{
  "num_hidden_layers": 10,
  "hidden_size": 96,
  "moe_layers": [0, 1, 2, 3, 4, 5, 6, 7, 8, 9],
  "lr_router": 0.0013,
  "num_key_value_heads": 6,
  "vocab_size": 8192,
  "norm_eps": 1e-06,
  "parallel_block": false,
  "init_std_down": 0.00512,
  "learning_rate": 0.00724,
  "decay_fraction": 0.737,
  "train_tokens": 475300000
}
Below are experts of layer 3 (counted from 0) of a mixture-of-experts language model. Rows are named router (the router's row for the expert), up (a neuron's input weights, with its number), down (a neuron's output weights, with its number) and show model dimensions 0-95. Each number is 128 + 24 x the weight over its row's rms, rounded and kept within 0 to 255.
Before each expert's rows: a language model's description of what the expert responds to. This comes from a sample of Wikipedia text that the model never trained on.

# expert 11
It responds to: Commas ending clauses or phrases, and auxiliary or linking verbs like has, have, had, having, is, was, as, in.
router [123 110  79 135 104  90  90 140 119 132 163  90 108 108 121  96 124 131 125  97 115 159 137 182 127 118  99 129 134 144 136 161  80 138 106 143 170 133 117 106 106 139 112 140 120  93 154 162 124 183 146  92 149 137  81 150  86 141 141 172 116 140 144 170 136  99  92 101 138 149 115 161 140 151 157 129 124 103 140 116 141 125 117  98 127 131 139 166 108 122 157 155 105 104 131 124]
up3 [136 177 104 182 151 121  60  83 120  88 154 141 153  87 148 170 128 127 124 123 122 146 126 133 126 147  84 139  92 145 180 158 114 158 140 103 116 160 107 154 158 126 116 150 185 139 116 114 121 132 111 122 146 149 106 155 122 131 119  92 123 121 105 141 113 120 120 125 165 135 104 127 138 160 128 106 125 115 141  80 150 133 110 149  98 138 134 129 155 119 121 143 129 142  75 131]
down3 [ 89  91 149 139 133 182 129 164 153 117 106 105 193 119 112 155 113 116 148 132 112 147 135 175 119 103 112 118 120 120 143 136 126 146 115 152 106 164 126 108 131 138 119 156 119 107  61 158 118 129 147 125 155 130 128 140  97  98 155 100 103 132 116 161 100 100 140 125 149 110 168 111  93  78 103 128 133 137 104 131 131  73 105 148 130 134 129 118 191 128 123 136 146 135 143 101]
up4 [103 154 100 140 124 113 108 140 103 125 142 100  86 138 153 129 110 137 118 143 103 209 152 121 142 165 160 118 141 110 125 132 132 133 103 126 177 137 118  66 119 123  94 126 111 121 119 147 138 171 151  91 128 132 110 167 153 143 102 150 138 170 131 111 122 121 138  90 110 176 133 101  95 105 103 130  93 141 127 129  78 123 166 132 145 104 129 140 136 149 167 119 134 141  96 117]
down4 [118  88 151 141 161 167 170  99  97 115 129 107  97 153 144 143 139 114 164 149 158  89 166 134 136  75 114 135 131 132 107 135 176 152 115 120  80 135 144 141 111 113 106 162 154 151 124  97 111 112 159  83 124 142 122  62 121 179 139 124 141 122  94 124 125 121  93 115 107 105  97 153 145 115 139 127 138 142 149 152 141 138 109 114 129 112  99 109 104 117 139 119 112 125  79 113]
up5 [172 186 142 126 117 119 120 146 107 112 155 129 132 133 159 136 138 135 126 153 118 114  92 128 109 130 111 108 108 143 128 120 120 133  82  80 141 133 141 120 152 126 169 119 165 138 111 144 114 137  96  98 125 119 117 190 130 111 113 124  97  81 194 149 130 115 154 118 136 131 106 137 160 127 170 147 127  61  84 131 112  93 144 146 119 140 151  99 157 145 138 118 145 109 105 163]
down5 [113 127 106 131 152 136  83 140 161 142 142 117 151  95 128 155 145 119 132 120 130 106 128 117 122 113 116 171 100 110 129 133 132  98 152 103  58 115 144 114 153  80  94 118 113 155 124 111 117 156 127 180  92 145 149  86 165 101 135 148 117 171 120 133  83  90 127 114 141 186 136 105 120 138 142 124 122 190 169 138 138 138 131 145 113 108 121 139 126 111 150 152 126 146 110  93]
up6 [131 139  91 157  92 133  90 118  82 120 122 137 134  91 104 143 160  94 140 143 137 118 149 138 143 138 128  88 124 134 122 139 140 143  95 124 145 190 115  79 169 174 128 156 128  84 113 135 115 136 116  82 126 130 138 138  93 109 134 125 147  97 149 129 164  74 133 167 125 122 140 133 121 171 177 108 113 115  99 124 116 159 142 126 152 116 109 144 147 119 163  87 113 149 108 133]
down6 [143 130 143 138 130 146 122 148 141 125 140 153 142 110 108 121 141 159 127 148 113  99 122 185 160 148  95 119 119 116 112 133  84 148  97 143 164 121 108  70 119 150 127 106 119 174 114 159  85 113 115 101  95  85 118 134 102 152 127 136 131 120 153 138 130 114 140 117 123  92 160 117  83 101 129 135 147 117 173 135 141 119 134 152  85 113 152 171  66 157 147 127 127 100 176 138]
up7 [168 120  86 125  88 110 129 154 108 121 108 133 130 183 134 111 115 136 114 127 129 153 109 139  80 102 130  76 140 153 128 159 114 130 134 117 190 144 160 107 132  80 136 124 155 118 123 143 113 114  99 148 116 145  88  85  98 144 126 163 124 124 120 151 123 135 109 126 160 162 149 143 132 150 167  76 143  95  64 140 142 127 110 132 116 115 125 131 153 153  88 155 133 119 121 120]
down7 [136  67 164 121 104 141  96 118 149 126 121 139  92 130 135 143 124 152 177 114 143 135  86 154 116  97  93 138 165 159 113  88 122 159 144 145 145 121 101  85 157 130  88 116 125 116 134 162 140 168 148 144 127 158 109  93  97 157 113 151 124 123 118 105 143 148 107 141 131  79 125 130  86 119 142 127 144 157 138 168 134 130 115 130 145 119 119 165  93  85 172 121 137 115 143  94]
up8 [164 169 136 145 114 111  99 114  94 105 155 151 144 134  90 130 157 141 109 130  90 127 123 131 119  82 159 113  68 115 106 125  92  93  96 142 114 116 130 129 163 103 166 108 142 132 132  98  89 146 110 118 152 137  95 157 131 150 117 116  91  67 148 171 139 118  94 102 133 131  98 173 175 137  88 104 124 106 110 126 105 142 136 158 141 146 126 121 142 110 127 123 124 129 131 146]
down8 [143 113 100 116 178 147 125 135 151 146 140 124 145 118 152 140 131 143 154 117 155 108 130 124 131 132 123 150 128 158 115 151 133 112 156  58  60 123 127 102 102  96 141 161 109 182  95 116 130 157 124 177  79 116 129  78 157  97 120 140 131 155 114 120 134 122 121 131 112 165 139 113 126 126 146 126 115 137 154 136 161 125 146 139  96  78 121 147  98 125 160 136  97 141  81 109]
up9 [135 129  97 159 105 110 115 157 122 101  70 128  97  87 107 105 115 151 154 118 134 146 108 129 100 120 140 171 131 116 150 113 144 160  96 135 158 158 144 162 139 121 101 126 144 141 138 147 112 156 171 138 108  95  97 116 146 110 187 159 112 180 121 129 139 167 152 114 131 124 117 103 172 154 105 112 121  70 140 113 158 126 142 109 110 147 118 142 159 122 110 173 138 134 143 138]
down9 [151 123 102  97 134 153 149 105  95 118 137 138 145  89 126 133 118 129 125 163 125 102  89 109 140  88 101  99 110 160 159 119 123 121 161 134 172 109 150  80 140 111 103 121 108 141 139 162 120 164 131 139 112 137 145 102 163 176 132 145 170 154 102 166  87 122 119 154 103 159 120 131  98 150 156 160 172 134 117 159 116 127 165 157 116 112 157 148 104 138 136 109 142 138 134  78]
up10 [105 142 100 106  81 106 106 133  79 124 123 124  93 145 148 148 119  53  94 130 139 146 104 116 141 118 161 118 116 160 122 164 127 120 114  70 178 114 145 137 131 122 111 126 101 105 149 143 147  95 110 133 126  86  77 151 146 167 102 153 135 151  96  96  96 122 114 108 138 152 173 156 122 132 157 135 112 105 120 147 136 124 121 110 116 145  91 123 127 158 118 140 118  95 131 131]
down10 [ 97  86 172 119 130 130 175 157 105 112 137 135  86 165 147 131 127 158 195  91 155 100 111 172 128  89 121 119 123 109 116 129 118 127 147 147 142 147  99 118 113 106 108 139 155 102 176 124 128 130 141 128 109 156 108 101 115 146 125 158 128 165  69 133 140 119 141 152 109 137 138 141 163 121 152 107 134 171 127  96 127 118  80 102 150 116 129 169 161 113 144 133 136 116 111 122]

# expert 10
It responds to: Apostrophes in contractions and possessives such as won't, today's, plus capital-letter initials and abbreviations like J, ACT, MF.
router [126 124 155 109  97 133 131 113 146  69 105 122 137 143 142  84 147 123 115 127 122 155 130 156 132 115 128 134 125 132 118 127 155 119 141 122  94  73  94 129 129  90 105 139 130 105  75 123 130 174 142 137 156 120 134 116 132 115 130 108 149 161  97 185 185 110 126  90 136 148 103 122  73  81 120 148 158 122 145 131 138 105 128 118 148 120 123 129 113  94  79 112 109  87 122  87]
up3 [157 163 101 129 136  83 129 124 142 135 164  97 172 125 146 105 105 105  78 132  96 129 142 150 162 159 124 122 155 111 140 140 110  68 140 116 166 153 118 135 104 153 163 125 106 121 106 134 110 164 132 124 108  81 128 124  88 124 154  88 147 112 105 137 127 114 139 121 120 150 120 117 111 143 107  91  78 116 103 154 127 167 143 113  90 148 103  90 107 127 106 149 137 151  86 129]
down3 [168  85  98  61 104 122 134 117 167 118 169 109 156 109 121 139 114 131 156 110 139 126 150 119 112 145 131 108 139 128 152 136 143 156 140 104 118 120 122 184 143 141 119 111 122 101 131 167 139 177 128 206 126 110 107 116  99 140 137 103 131 142 121 102 122 146 134 143 137 132 108 109  83 148 121 150 167 115 126 153 105 105  94 105 109 183 105  99 142 118  99 136 134 159 133 110]
up4 [132 162  95 121 127 112  84 100 104 106 153 145 129 125 178 121 116 139 120 117 105 129 114 124 183 130 172 135 111 144 127 119 124 114 102 108  94 145 127  88 107 127 141 160 103 113  92  75 129 130 116 113 144 139 135 140  94  88 133  86 158 132 162  92 117  92 157 121 111 135 142 130 129  88  96 150 139 100 113 135 149 157 142 100 128 163 115  74 160 161 119 147 156 105  94 141]
down4 [123  76 123 112 139 110 124 107 141 146 132 132 124 134 114 103 118 145 155 156 188  92 186 128 132 110 110 130 112 141 104 130 135 147 101 126 146 147 124 143 146  66 121 141 105 139 146 102 134 158  95 157 119 140 142 100 103 124 107 173 132 140 141 178 112 119 143 124  87 107 107 135 117 100 181 132 107 139 148 115 122 136 101 132 100  97 112 161 131 162 184 113  83 109 103 111]
up5 [150 156 126  98 108 100  81 123 165 134  78 107 128 120 151  87 140  75  89 143 130 176 119 143 121 136 126 114  87 131 125 137  87 153 154 133  95 112 149 123 108 121 156 120 125 132 139  97 150 155 160 130 156 141 137 189  96 101 153 115 154 121 120 134 138 145 116  78 183 116 130 126 108  89 127 110 118 137 140 131 143 127 169 148 116 114 100  96 169 137 143 105 132 116 131 127]
down5 [133 129 182 115  95 125 151  94 134 111 118 146 133 137 101 143 136 135 130 121 132 149 159 112 138 127 150 141 101 127 108 147 152 106 104 187 147 117 120 135 119  92 107 109 151 141 143 143 144 172 163 128 147 138 101 106 104 110 119 125  98  90 138 125 110  72 130 135 120 132 113 140 117 183 149 137 127 145 135 153  78 124 116 161 119 163  63 152 102 150 139 103 131 131  76  77]
up6 [151 165 114 107  96 159  78  73 111 145 145 163 149 123  70 111 130  85 154 118  91 122  98 130  97 108 145 127  90 145 190 127 102 136 116 103  95 148 164 135 103 137 159 113  93 174 128 146 115 155 102 140 116 121 135 126 153 158 120 107 164 117 151 116 168 120 143 112 128 116 135 129  80 123 133 117 138  97 137 158 113 131 146 153 132 132 136 115 127 128 133 128 157 122 129 169]
down6 [141  64 153 148 101  78  94 142 158  97 108 142 128 110 101 146 125 122 168 105 132 101 172 126 121 143 120 155 122 121 116 141  76 129 156 124 125 130 142 138  86 137 125 158 161 167 139  96 134 163 105 152 138 152 123  97  92 115 136 127 101 144 143 120 118 181 130  90 101 132 133 122 163 144 118  98  96 131 152 110 102 136 101 133 139 109 122 136 125 111 187 105  98 101 116 113]
up7 [114 139 116 122 139 117  79 133 109 142 110 129 129 102 157  79 102 151 136 140 138 100 143 149 157 137 110 175 123 106 179 123  99 182 105 101 111 147 100 137 112 102 164 131 117  87 133 141 122 103  89 115  90  97 142 136  78 122 118 107 122 149 114 160 171 108 144  94 147 124 121 144 147 144  76 142 126 111 121 141 144  98 160 166 108 106 117  85 116 101 100 134 148 120 130 123]
down7 [108  74 147 124 160 114 129 105 130 128  87 179 145 100 120 152 158 131 144 136 134 118 191 138 145  92 123 108 105 117 138 121 137 155 111 137 147 147 134  67 139 119 119 125 137 132 137 128 153  86 123 127 119 110 133 125 115  70 111 137 148 143 157  89 127 138 167 139 147 126 127 111 106  97 133 160  96 123 161 133 136  89 123 115 102 148  92 138 138  92 122 132  92 101 135 197]
up8 [156 155 137 136  86 111  91  90 144 125 110 137 162 137 195  78 134 151 119 131  84 153 119 112 127 129 121 152 119 116 174 111 102 159 134 124 121 106 101 131 123  99 110 119 131 134 117  75  99 141 140 129 125 143 133 162 136 102 133  84  86 127 132 177 125 141 143 106 117 148 147 126 122 108 134 124 163 116  84 138 121 141 103 172 153 171 123 130 120 102 136 185 114 154 123 110]
down8 [108 104 120 101 100 121 144 106 127 105  89 115 117 135  98 140 109 122 162 159 146 145 137 137  94 101 122 123 124 157 115 145 136 106 140 128 150 150 120 142 112 117 111  92 132 151 166 166 106 161 109 137  98 119 129 117 114 118 189 112 146 130 177 126 144 120 103 155 128 158 134 118 166 135 117 156  72 133 149 185  72 138 159 131 122  73 118 136 118 108 163 131 132  72 119 141]
up9 [125 114 130 128 131 172 119 131 112  98 138 118 150 127 128 121 113 127 130 149 106 133 108 144 109 115 154 140 128 128 132 147 155 162 170 102  86 130 147 114 127 118 130 183 125  85 123 125  73 179 142 156 169 106 135 121  60 124 112 110 147 128 149 158 142 100 114  92 117 150 107 126 108 129 133 155 143 107 107 107 151 116 112 187 116 157 172 145 100 122  98 156 114 121  70 145]
down9 [143 126 116 106 122 162 157 114 110 102  78 144  88 139 122 105 149 142 128 141 180  77 137 112 130 151 129 127 145 137  92 130 138 155 138 160  67 103 160 108 127 170 106 111  99 141 130 150 159 136  67 126 126 173 114 112 106 118 174 147 125 144  85 167 143 146  98 107 142 132 130 164 121 155 141 101 128 146 133 111 112 148 128 152 174 140 131 115 124 110 155 118 126 137 140  94]
up10 [ 98 131 115 130 120 134 105 112 112  66 128 102 120 128 154 141 165 109 110 142 119 103 146 155 150 150 153 126 134 113 140  81 139 126 106 117 152  69 127 117  88 149 143 148 108  91 140 140  71 163 112 120 104 150 115 151 124 150 120  84 133 133 130 115 148 118 100 112 149 145 120 115 151 185 123 100 122 101 120 143 133 128 175 104  65 106 116 116 119 157  87 163 146 115 147 120]
down10 [ 87  95 136 111 158  93 156 132 105 118 131 147 129 102 112 170 112 132 164 159 137 146 136 126  73 108 101  92 117 109 135  84 148 146 121 133 146 107 109 100 180 108 116 102 125 195  98 154 132 141 173 156 133 152 107 165 130 116  97 149 153 109  95 136 125 127 123 119 140 139  96 161 142 127 134 120 108 130 175  92 131 155 115 132 101 107 104 104 136 138 138  97 111  98 136 146]

# expert 0
It responds to: Short word pieces inside or ending words, often before -ly or -ing, such as will-ing, un-like-ly, ste-r-ling, otherw-ise.
router [104 146  97 173 167 157 103 131 118 154 131 109 124 149 109 121 133 130 142 173 126 129 144  93 122 102 143 147 130 129 144 102 139  92 185 106 184 102 166 142 119 128 159 144 118 143 165 128 118 176 175 123 118 127 110 148 144 145 132 119 124 145 131 122 171 121 129 123 150 113  84  80 148 133 102 104 102 125 107 122 151  90 138 180 108 111  75 134 125 146  93 146 141 138 146 136]
up3 [154 140 151  94 113  90 103 110 151 119 143 176 139 150  96 157 116 108  87 126  82 148 149 103 103 114  90 143 121 123 136 120 189 116  83 144 107 131 124 194 134 112 144 167 144 127 107 116 111 116 130 138 130 127 124 153 140  83 161  94 100 162 111 148 134 112 120 103 111 156 123 144 116 158 125 142 131  79 120 101 115 166 176 119 119 147 115 135 105 131 143 153 111 140 103 119]
down3 [137 126 138 127 118 167 123 104 137 127 109 149 133  88 106 102 122 156 168 140 162  84 131 127 148 150 126 106 135 154 117 137 119 151 170 125 125 135 156 149 118 113 117 122 154 161 147 118 141 174 124 150  67 134 121 100  85 184 102 155 139 132 140 145 149 169 138 148 133 110  92 103 132 106 153 108  83 159 153 123 123 119  83 161 114  84 106 133 127 155 143 125  80 122 155 105]
up4 [144 162 141 147 109 128 127 136  83 134 148 101  98 109 101 139 141 101 147 148  90 178  92 135 122 133 123 143  94 126 142  88 151 135 103 106 156 149  84 112 160 169 146 106 162 129 103 142 106  85 151 107 102 146 123 122 101 164 134 153 131 138 116 140 104 113 166 118 141 151 159 165 121 146 139 110  95 146 117 140 109 103 117 114 110 105 106  90  85 132 186 131 159  99 147 114]
down4 [148 183 133 122 131 135 207 144 118 116 126 125  94 135 113 179 106 155 147  85 159 140 109 108 112 142  80 107  90 151 126 135 139 117 148 104 118 137 141 152 159 152 100 157 139 129  96 159 121  92 128 176 138 122 148 105 138 149 125 131  94 122 153 137 100 145 111 105 127  86  95  93 148 150 175 115 120 137 129 147 109 126 123 123 152 147 135 147  96 118 165 117 119 127 162 109]
up5 [109 137  97 201 119 119 131 164 131 127 139 123 165 128 160 102  75 150 152 129 100  96 128 119 133 101 120 155 166  96 174 162 152 125 149 127 120 134  87 126 149 145 134 122 118 166 141 135 142 162 108 169 129  96 131 112 119 122 154 116  95 163 131 159 122 103 112 158 168 115  92 140 148 117 127 157 137 107 135 121 142 166 151  80 123 159  95 128  87 129 106 144 140 117 145 128]
down5 [138 141 146 151 146 149 136 151  96 151  70 148 167 100 150 131 100 113 123 151 162 125 170 125 116 115  79 128 118 101 110 128 127 151 141 164 150 132 130 121 134 148 145 146 143 152 122 159 159 105 149 118 152 124 130 131 147 134 146 137 148 168 136 157 102 132 105  91 146 107 131 130 115 151 183 122 134 176 159 146  98 103 100 101 147 122 177 194 114 161  96 107 101 135 137 124]
up6 [124 177 133 127 123 143 136 146 106 124 146 110 156 135 114 137 117 138 132 139 172 155 143 144 152 153 135 115 155 154 154  65 147 140 122 127 119 160 140 117  99  97 146 133  89 147 124  95 132 155 169 140  91 156 125 150 158 139 145 139 104 150 160 143 120 119 142 139 103 134 145 127 104 167  75 128 140 121  88 122 125 197  88 152 133 133 121 122 144  94 127  71 114 166 148 161]
down6 [139 100 101  82 132 130 135 136 123 134  92 146 152 132 131 123 158 148 150 146 128 137 104 118 146 134 162  87 173 126 129 125 135 135  83  90 161 124 118 121 127 145 136 186 144 105 130 165 128 163 144 118  68 142 112 136  85 120 116 110 166 128  92 146 154 143 136 145  78 115 153 109 159 135 138 152  93 142 157 137 128 157 125 122 124 122 108  69 159 144 156 155 135  79 145 137]
up7 [172 201 122 169 151 154 118 127 145 114 137 120  77 168  97 108 117 104 112 124 124 141 144 132 138 124 176 172 119 120 146 147 137 118 122 110 185 147 124 135 126 104 133 126 131 105 138 122 129 151 130 166 124 125 118 101  99 110 159 162  97 147 146 105  85 125 117 114 115 126 120  91 137 108  93 114  98 160 120 103 189 131 145 169 107 143 141 142 110 164 134 133 123 111 149 100]
down7 [125 114 152 111 142 152 125 102  75 158 154 190 146 138 110 143 106 149 137 106 120 129 129 114  87  96 135 130 129 129 119 153 120  96 119 101 150 119 114 141 151 116  87 117 145 113 106 119 162  90 107 151  74 132 138 116 110 167 130 142 147 124 140 132  89 140 137 164  94 125 103 137 152 120 132 118 109 166 188 112 101  99 108 146 131  93 160  78 108 160 109 155 135 158 102 126]
up8 [ 90 143 112 146 114 105  98 166 137  85 113 114 109 138 127 114 101 122 177 132 129 127 100 109 138 127 110 127 175 115 190 133 114 117 117 158  64  92 113 101 110 184 136 137  75 136 152 116 119 105 161 108 133 143  98 138 129 142 163 128 131 142 128 102 116  98 107 139 186 142 115 149 183 141 145 119  98 116 114 138 132 149 177 119 133 140 149 132 124 139 151 139 128 105 127 132]
down8 [ 78 107 134 118 102 123 149 148 146  93 109  82 142 135 139 137  90 111 140  94 176 114  88 140 145 126 118 113 119 119 128 151 113 119 173 140 193 140 113 128 151 111 142 126 131  62 123 130 105 163 125  88 154 163 141 178 170 130  91 107 147 123 149 165 128 163  99 133 135 147 139  92 138 125 117 106 121 128 129 112 132 115  90 124 139 131  92 126 146 146 128 139 131  88 108 154]
up9 [150 110 113 132  84 111  96 165 169 147 130 129 135 107 136 161 140 103 162  93 113  80  78  72 155 127 129 125 159 113 142 136 114 135 145 157 172 168 148 157 100 106 131 128  94 126 114  90 140 112 170 139 133 129  88 140 110 131 161 115 149 138 135  99 133 133 106 160 105 140 133 139 145 128 102  77  99 121 148 164 106 141 155 113 149 117 131 137 115 145 126 117 168 130 177 127]
down9 [105  86 110 111 126 129 124 135 109 110 110 147 114 111  96 145 109 150 146 125 135 126 112  75  88 122 157 134 160 148 150 149 120 159 159 188 144 140 126 101 131 136 119 115 101 184  95 179 132 114 101 140 129 119  92 155 146  95 117 121 173 150 176 136 156 140 154 157  91 115 117 122 112  98 110 134 141 177 133 103 143 104  92 114  89 123 118 148 147 164 140 129 143 109 124 137]
up10 [108 139 119 131 116 186 128 157 137 159 138  94  96 129 113 126  99 137 159 143 120 142 156 116  99 105 107 116 122 141 111 150 122  60 147 128 140  88 178 162 147 133 119 109 108 101 173 131 155 137 148 143 160  92 124 178 160 144 121 136 145 147 119  97 141 145 121 114 142 109 133  88 156 126 105 127 124  72  91 142 136 112 138 140  97 122  93  95 140 130  84 113 162 137 107 122]
down10 [103 165 123 149 161  80 182 144 132 153 168 105 145 123 155 143 182 127 106 152 103  97 114 105 134 119 143 107 169  83 146 101 145 130 141 146 154 110 132 111 136 152 130 130 158 104 124 124 137 134 126 145 128 110 158 123 164 145  73 133 161 115 126 128 118 107  87 145  95 151 129 152 116 137 169 159 132 116  91 153 133  99  94 107 103 107 143 148 129 126 176 108 149 111 157 106]

# expert 2
It responds to: Content words or stems right after the, a, of, in, such as health in healthcare, nuclear, prison, majority; also table pipes.
router [134 108 187 104 166 132 175 153 121 115 129 197 115 140 137 163 113 130 141  93 148 104 133 127 108 137 131 106 102 108  90  92  97  91 132 121  91 147 115 148 121 149 118 108 171 131 118 129 156 136  75 121 111 131 142 102 115 139 101 146 131 129 134  81 120 155 156 178 110 106 133 112 134 137 158 186 128 145 142 128  85 119 123 115 116 121 169 143 136 129 136 139 127 111 169 133]
up9 [124 162 160 170 155 121 170 111 128 153 165 137 155 143 120 173 166  86 106  94 106 150 112 114 151 113 114 116 143  98 122  96 157  90 130 140 150 144 126 145 122 122 148 145 113 114 147 164 119 116  95 125 131  92 143 128 158  83 166 155 125 152 170 108  75 119  98 127 173 122 147 136 122  97 116 126 142 131 126 137 139 153 115 166 101  85 132 122 126 126 122 149 137 172 125 170]
down9 [167 132 105 137 140 181 173 150 122 137 118 109 137 100 131 135 163  96 112 123 100 139 128 131 159 120 117 160 133 119 150  72 118 108 138 110 142 160 154 124 129 165 132 127 138  67  92 152 150 121 123 128 163 126 145 146 100 144 147 170 155 150 158 140 160 132 122 111  93 130 136 133 124 162 108 133 172 176 116 154 157 110 122 132 138 123 115  82 151 170  83 129 113  92 143 133]
up10 [140 148 135 142 128 137  73 141 158 160 140 140  85 176  93 135 103 114 137 119 118 137 101 143 152 134 141  94 137 109 136 108 165 136 159 120 125 181 107 134 105 165 127 168 113  97  89 121  82 160 136 135 137 110 134 171 141  94 166  83 159 116 154 133 114 134 117 145 153 121 142 122 124 106 128 148 133  89 107 165 131 169 133 124 119 151 153  89 131 139 107 131 133 185 135 115]
down10 [ 88 127  94 161 136 150 160 145  95 117 108 142 155 160  97 123 139 129 158 145 167  68 132 123 173 153 121 107 158 100 128 126 130 156 132 141 111 133 117 161 107 120 129 145 144 116 127 119 123 133 143 148 135 142 182 136 137 141 105 107 171 145 154 128  97  93 134 133 130 134 108 160  98 142 136  96 145 108 103 168  79 151 139 104 117  85  88 179 178 134 133 133 137 126 125 100]
up11 [160 132 142 161 103 113 106  90 151 142 148  88 136 146 132 156 151 117 117 136 108 156 128 133  86 126 131 145 147 126 181 146 146 115 141 157 173 153 130 132 119 154 114 127 181 122 134 112 145 160 113 155 140 120 148 141  75 142 138 103 146 106 144 137 115 138 167 110 147 118 142 121 129 154  88 117 170 104 118 152 127  93 118 133 151 175  92  98  80 128  96 145 183 105 111 106]
down11 [144 128 106 130 110 123 126 155 179 155 172 129 119 160  83 106 134 123 115 124  99 148 150 134 137  98  81 172 114 169  94  88 122 105 103 164  96 108 139 117 134  77 153 108 123 107 134 136 146 134 116 189 107 113 123  89 113  82 133 147 116 116 138 160 104 132 119 138 134 174 121  86 100 120 143 159 139 107 146 104 117 113 106 154 129 117 157 121 116 110  83 121 131 142 118 112]
up12 [146 144 120 141 126 148 118  88 105 112 130 179 127 100 156 132 103  84 117 120  95 116  86 143 147 152 176 105  79  87 165 149  91  74 145 145  96 136 177 152 121 143 100 149  82  99 130 130 158 156 144 117 144 110 138 138 117 109 134 138 114 146 135 140 136 117  99 131 103 138 102 174  90 110 113 144 131 131 109 124 159 145 170 119 156 109 125 124 126 128 125  92 158 104 134 127]
down12 [ 95 115 127 122 154 130 125  94 173 117  98 154 144 119  91 175 136 110 143 126 174 107 127 134 124 115 130 122 127 183 109 117 126 159  91  89 139  98 140 108 151 115 138 153 140 181  97 121 119 162  80 136 118 165 105 117 106 135 168 142 128 178 123 167 127 129 131 147 137 158  98 117 148 157 126 140  92 142 121 131 170 126 114 127 107 116 105 155  67 104 133 109 134 105 146 115]
up13 [120 154 139 113 117 147  95 141  72 101 112  98 130 115 101  74 139 100 147 172  99 134 112  96 149 123 129 132 110 131 196 146 125 122 179 141 140 113 141 120 125 127 143 134 154 107 112 109 113 128 121 124 121 120 119 148 143 102 160  73 147 161 121  99  93 165 174 171 144 130 131 129 124 129 140 148 182 102  94 156 101 154 136 146 118 136 122 101 128 112 166 156 117 139 105 119]
down13 [132 155 131 144 143 125 144 105 132 178  92 171 166 167 114 138 135 161 111 127 144 108 124  79 131 137 143 112  97 103 135 140 123 161 131 125 153  78 159 105 178 121  84 136 145 165 150 138 168 120  99 125 108 169 118 133 136 136 107 117 134 134 110  82  95 142  79  88 143 118 122 132 138 150 109 160 111 132 110 132 184  86 116 118 100 124 103 112 125 167 126 125 116 137 119 140]
up14 [134 142 139 160 110 115  78  92 134 124 189 104 154 141 127 157 131 104 117 132 143 150 119  95 162 145 193 133 157 104 112 118 128 132  84 131 121 132 112 110 171 144 144 107  97 145  90 100  72 109  90  92 161 132 106 109 128 116 173  97 110 130 139 133 100 116 141 137 146  77 115 152 126 143 133  93 124  92 143 130 122 141 130 129 160  97 113 147 123 152 116 114 112 152 150 121]
down14 [178  70  78  99 122 140 121 121  99 143  75 158 144 102  88 112 123 115 120 141 115 140 114 123 120 113 128 123 102 151 115 121 151 160  99 162 159 100 168 146 114 123  95 138 126 108 153 176 135 136 121  97 156 109 107 124 102 146 172 111 134 125 126 122 128 165  98  90 126 104 133 151 157 138 124 118 146 152 172 151 158 114 130 155 118 167 102 100 123 145 131 157  91 155 132 120]
up15 [113 157 139 132 158  97 135 132 159 131 145 130 120 170 109 138 125 109  96 127 119 143  84 109 118 131 168  68 128 128 159 156 117  80 122 169 143 127 150 135 161 132 111 132 113 104 115 131 118 123  95  84 135  83 124 155 126 137 136 105 156 140 159 147 150 153 104  89 148  95 120 173  97 113 132 169 145  60 139 119 103 161 148 146 106  92 126 148 112 139 159 112 141 126 117 117]
down15 [144 134 117 111 110 125 156 105  87 110 104 162 139  68 150 123 145 143 145 128 117 141 161 142  99  77 122 125 158 143 116 129 132 116 135 146 138 124 187  98  83 125 148 148 112  77 156 121 149 108 108 127  99 131 106 146  88  99  71 143 163 156 102 158  97 152 118 122 107 110 106 142 138 143 181  97 127 145 125 146 104 119 107 128 119 150 151 112 124 110 156 141  97 143 106 102]
up16 [149 165 103 136 140 109 149  80 111 116 138 122  98 136 136 106 151 102 135 148  98 152  88 105 145 113 121 128 136 103 176 104 119 126 141 108 116 143 177 168 124 142 146  75 164 124 107  96 131  53 155 130 107 119 102 140 105 145 152 136 139 117 156 111  99 159 146 124 133 161 118  96  91 121 120 110 143 124  99 103 136  92  96 140 102 107 170  93 151 147 118 135 138 115 150 143]
down16 [ 96 106 172 123 109 144  97 112 138 124 118 114 121  64 118 116 107 126  93 137 107 110 139 158 124 146 119 151  91  89 164 110  98  98  84 124  82 116 116 104  99 128 103 141 111 147 121  83 141 144 120 125 125 119 141  71 166 167 141 148 138 156 127 146 160 134 126 121 133 156 107 115 134 124 139 106 109 132 121 177 141 163 175 135 133 138  99  91 132 119  84 101 150 104 108 121]